From a checkpoint of a small mixture-of-experts model trained on Wikipedia: 10 layers, 2 picks a token.
Below are experts of layer 2 (counted from 0) of a mixture-of-experts language model. Rows are named gate (a neuron's input weights, with its number), up (a neuron's input weights, with its number), down (a neuron's output weights, with its number) and show model dimensions 0-191. Each number is 128 + 32 x the weight over its row's rms, rounded and kept within 0 to 255. Numbers have three digits each.
Before each expert's rows: a language model's description of what the expert responds to. This comes from a sample of Wikipedia text that the model never trained on.

# expert 48
Place names and their parts, such as City, County, York, -ville, -field, Lexington, usually in addresses, venues or "City, State" pairs.
gate0:111208123183131165148093086089158110130143164153148104142160171117120104143129103097193108130103127158095103080102125164044160119120179148168171146127127140121175076085112063144144128161167136149125093114080179077151079113090115143120144141142158138094110104125145107135165120144163129118155108101188112116142125125131153077136099170131173115146083160135144077135155163182133178152101184158090129188145167156125131130139047105109103151099099107182130128160164156158147085211129166139138165133099119068070109147124102154103116139109126121211182154153105075118149158140044166128
up0:149098163128090139086118183132189122098056089087064136091104113130139075087126162144065067124100159052169163140140084133159130136124122188083155099120155076147118184119143179170124128063125070160130163162175100176103142141138154087112128142122124163159120154105112133107131153088122206145125146147124188127131098201113140221171129145157127157082137147076115164124107117120163061134174130147105140089083171117150113152127137130114125143122147092055173151164102117095097140086119153148101149103129127141131108064110155103144118156141149163087092090077168131134113090124147138180
down0:147094105110140075145109107166126089151139155162131127148142171157123103106100167204126133105132086121183094165144124091128117204196119095161122126117120139139104068132067129087098164188152116143147061130121223110125106124096136126090177136111162195077119157152106087168131118089116096108124103107089141069176162172166127107117119108132196131192130136165134092095136127114076122096116157137126153188159156173172076166102169114141116118181122097153117147136140119112175138123126078117162093116136152122126112078141133115193158128109101211214135133082109064122126140131111117184

# expert 34
First names starting a person's full name in lists, tables and credits, such as John Newcombe, Charles Busby, Claude Zidi.
gate0:121060215088148075100045181091131113099135133089121127129113162090116176132150144149128188108086137187084071138145073205149126149145141124177144159068133087116049105086081133142084129091147099151127160127147203102155137141132139114152125153143126105108156140080176108179182118136107169146189136170133110115129149097113088084157132119151139123146105126164108111139121082104125143117137131156131125114110117150112144108142148116081102160086175081126077136125140064138120157095118146148153150152070157116196080116195122147084131029122163132137147113165166176094095152141108140118
up0:058101106083106097139109162093162158119070118101192137176178117111145146105130141079132145148098149184108092160100083130162154150168151164070111126122086127132128148120110171121101114109122119103186051142143134049140109120143165125085148124159117078064124104122169148049094106132166169087196166115172122178132117113119120112156149121122074136147111097064126086087105157124175110057178158116132096136149169153106116136166141135097084135115137116154080139110136096122112080139106121189124142086133161106105080124136148119089180181147114113148219110153154180159149157159112145196
down0:177110100156143160126133081080141097188115140146066147112135165173128088155159092175135107110142170097109116110148106161111198129195131130126169158156143123127135134098116109098128199113135166192117163178172079176139122104161140150160156094170057067111126104121139094131119105127125148124198096168105119084089100153179136073126151163163155143154141154144147116111125131109058047162117138177069047132158158140128121100164137108112080181134115094151097117125159145112149085130102127116109125112124131149183210142139133064104105112096076145163099149116102093158133103163175150195

# expert 53
Given names starting a person's name, such as Peter, Steve, Mary, Rudolf, often in lists, credits or plot summaries.
gate0:171117117161086106096143077143140101098095134110129086147095080141103135147115100127111147148100204054162085119140115159148107099099182156177148159088107153095195171137057137140084103116140110119170097174068122133127172132129162146168153115057078125138112158092170069093131104110112173106148132155154137155162088125120117131129147071111111124179117091127101090184133096107108168198140143080070120101145158153087100074094100057126107171139133188151179171135076049104111114136125134169137109155118098175140083137165104102137090111173101146084142090171116105127129123132133157073
up0:191150098086107133128147165194095138128152188152207148141133166121158103125147118056140131147121114120015147113115160109151104139178070110127171165175154221182185101159181129133130175163143118167071076129078088165168105141107097134145153138093117074073148140134090221125155086131096097102117112125132136104127142095146094126120083105152071082090139091133114095128146097118123116125137132134072140125136095086116107089118110135157124117136100163173084128141102129122127107115164083152160141112176172118149123157142114117144162147140069128151175092097051169135145118079117117114
down0:135139139058153145098097087114112095166149169083155116106079173090138132171095089156153165124171115110070148104113150154154171067144150131138111130151037111091112108183135091132117104108180150107133117132156138137165093108144090107098113147075107132114142153068179094165129117096111136121142161126080114091162183191092177162137175129095115104145110158173095115081100082091160145152152124113114204125073121100123167096100141127154088156103189143189146076104151189169103132114173195085140123162136168122137115168164081086131113126147180120088130085110146091197130085118153134159

# expert 24
First letters or pieces of a word after an article or space, often Latin species names and technical terms, e.g. t-urgida, sol-vent, e-igenvalue.
gate0:076089122082086152140159107037191126157154117143146122114161140128168131088124140117137128170144159099050072107117152191161156131087107130130078119129096142135083148123101121115089147089131134145126154160128141119132201125066168160180163112121187102160111158083181178111143174130169146117111113095152141104092157104115195142093176127068119060167138155090149083163114133108100153123146166161115137132157099110175143128109119111050075053176139162086131141074152095161089179163120193122167151128092183148152135135121120150129154101137095118139084160127123101111129128140060148167
up0:076067148096098155110150126085165157152160112159105146145187110118162129083116136079140162141111137076088061078120135153141143128062129145114106107103103095123071137108105148092136154076149139103164207174120116135138234107062153157192161116139195120171088185086143188114136134115152124106098105077166142114111156102135173129087154121063166056110123156117148103127136119145117147115112163123158121168108087107170153187148102106108106116191155136072105174127160119181093148135100209112143155128114185119186160141133137161127142123117118130144136164161103128115179117144112120164
down0:130102158154157143076135110151114145148169111090122178160100193114149155074095188113153109115058126116134108079084138185158132140139072156131126092090132120111128105068114105176095127110182137199093103178115178123121153100080159148105133149155131100130064118174150121068127162109093110098112093127091132133111139087166090125102164130143162109159091095110117068149046169188124160169175183177174103135166107122159135156183119077161153107161112127141086093172136075147116129139152075234125121119132143098105102142138137182134128102110095108177119146166128166146109148154134083159

# expert 11
Competition and release nouns in sports and music articles, such as season, team, Cup, title, album, game, often after the or first.
gate3:100036149088136120197080197122134161103093140183149143095113131149134168139138120143146131162165067133060122135136080146116130147126180165106123107125100182091110151138095133147125148106101130148112142137080152169167152165099105146128126123159126148127139135110173165129162094086114162126090127167150085152145131129057168082120136128136147128197134145132094058062091121086120159099144076170136145109126094153131186092130149114114114146072144122098120162131131072168175157158095126107096129121067106153181162124174076182060083139128137097140073182157184163139112099209119108179
up3:135138110133175113112096054112138107151123115130103120126109106130132055090159130160098166115129142164197112138147191096119159104130160165101152175185180092159181113100106119129149108107188154135176125050111128127097172128134163086131144117119140165136170090121110115132097146136171184121104112113106127077117029068151142137148107142132058106091143077121088153081146146102153143131114124060123173151083137183156117177146167167133112163171110146127155062145124103084155108095150120110134158140202206149167115108103135103134159193150168152165180080165096104102122166088147133142
down3:140102146157115157126165108165127129130105089126086063145089083134068143084123109174154105117177151157079189091110130186141110164189158159108177115087129146178171133186108085110139100133182114154168170116160141122140098083135128155176104162119093177087133133155146113149067103014081086151126126160151111160146129140144150162129174069098144102165178197080119139133127179122116198103135128105067145151155141075124096105142078138109128114137161136173136086121113102127127151053114152139103051109107130134140099119069131167098099124132156144131154162132152135183115139125117142067

# expert 15
The preposition of, also for, to and among, after nouns like part, member, Bishop or List, e.g. House of Valois.
gate1:096154080120090146117180098192215106062082113110096076135153151079107100156130163150158098176132126127084190157197129127081126136099169114150187111158150133181136101103110094172100164062135093131096161125144121155156071203122135123102098110094173137105130115152117160120124159162170105130069163129078096117126153054062112061143118139117146125171167106143143115113129117108097090129163115172202165149111166143086096153114100121143135204069136136109168126146123159139106141112125116181119079124109142063086102130138140138105143141163125097061152107100148107108116082148104120140
up1:135097185171094100193037120079138143195160117194145140141106095104141171103149123096114136076135149150171083113095166117176113121157090142104115156126097116107119177116147180105173099155127144162138145092110171108056119078110098050105175100140070090184135151114134118123121139133150117083129116115147163166150084137121077188102144079154116107094125158126147137122070122204150183161096151066098137085147117119117144127169170104138117069162148103148095070105177119077125149141170172106158157113127154165151140128128106142124154095143115102208126135169166098100114180110105161118
down1:143088084116174075117106087144176153140153131123139069170129121132114082080181143121168168151175082097100108104081168112203178115113113137060121149108111098143136118163175127122108146149129125110137103094132120109116137148174148115108132152100160157112120076155122210125159170090152054083203147144082139171160148063127133168165176160097166125177090166078127148098137082122151113103124165149178093091032087141154107122118102102107141087116083077146140114095143157128152144158101127106128133097116129090166169168061116134138101111117127082161138162126120112075120077101128203122

# expert 47
Prepositions right after a verb or noun phrase, especially by after album names, and with, at, for, through, against.
gate0:086107092141121111188124065175197133089161127107101152127163185091141140078163172143173153152134175104145087126132116184117083134083136149145055051138161083123084147141149133139071140129078138095170153142122116077103142152053132158097100120148108203167120086118103088165145115113104142137163152093123092114130132094150160108138182094121083141128164124113116103105142143140136187088137144125145152149121101149109151085179095103094175103133150139130088157127108209167095136153073124134200068146124118130122091099131150109080137164095115139051185130123126186120162158101090170166
up0:116135083146084088169079096179143097130172108107143150174138161128174155136158157132120127170134138108140112128172118142139102124147120134236082074165145112114155112079144100134089208165108158079134095158135114078145150189074128126116092118117101171159117063193131113129158122113134127147131107124068129055113162107148128095140139094092160208100162135137095111145104152168128132116124132166142053133160131155096103099205091100063192117133124143151142186124134176174072110163108091124164124185119142107129140113103150118111120120057115108081169140129086176165145128071106115119
down0:185121151116124150086095098063123094117093178135109037050157089153140129184115131097150094068139102094198113090089118146132093161135109151153152146130149164123114127113106140096130099053147178130147087087159109112111138103151096098140146176123138094141076122079114095170150134133117077182085167068115107180169109099139140095084097136156104181162118125160131139153147151108135124136150158131088138140157057149111102145101131067162179108175092130118129133101099185077125175170101144114135122129068135111097044082103143081132123133114116093124103093083125069091112061120145092118

# expert 13
Prepositions of place or origin after verbs like based, located, born or played, mainly in, from, within, near, often in sports-club bios.
gate0:114093138167209187186160079128148115154110127157125156102177075111173099084080154109166204075076096081136126066137117070146173140141110094129140134186151109165126166185157121154076053114124082159146130113088126161155113123139085114124112119103130148132148096124118155163188183174142181169125107135135108099132097137150094146132108100126100131118135141139123133127204123069130128135150168118132172107141125158111137141162101125094129139069120150133061145100092090139076078117124132148101135141149167130105134160159059092132107130116111062117145099111102185181163162172088185197
up0:151096134122082111150143113158118101150084108173169188144172119112170133037090153137142164064090079141120118077133153090122122134121122078114092127170150124177131108136129089139122133084078173136166142142120071109097156144171107141095137093126147115126145165163109145174118154169101083145079091103192149048120118122148078183157134109124093114100076154151115166089145124127136088160097146155143150138155121131070116092159078177052143134108129177124055150180114110150156141138124156091073126096177148122109108148174122054147087134108074023130139119129106142148121110151185126103
down0:114090169136156106076148158085132115150126137132143119173142082124097199163129109167111066136165182145148108133122148142179081114100114111116129114129093097147099131139162085145128102102145133156124157120158209165138167073080146114132142102138175090126173166119122130107154158194123140193141182131071121126165167113126144155132110081166096139185106133116032115159147117130087125093148028172156089194060066137085148092117165120104178174139136174171093154193114132118138134100107125115141138139121096115065142140131142178135164157109157155120186139175168147123129149103082088099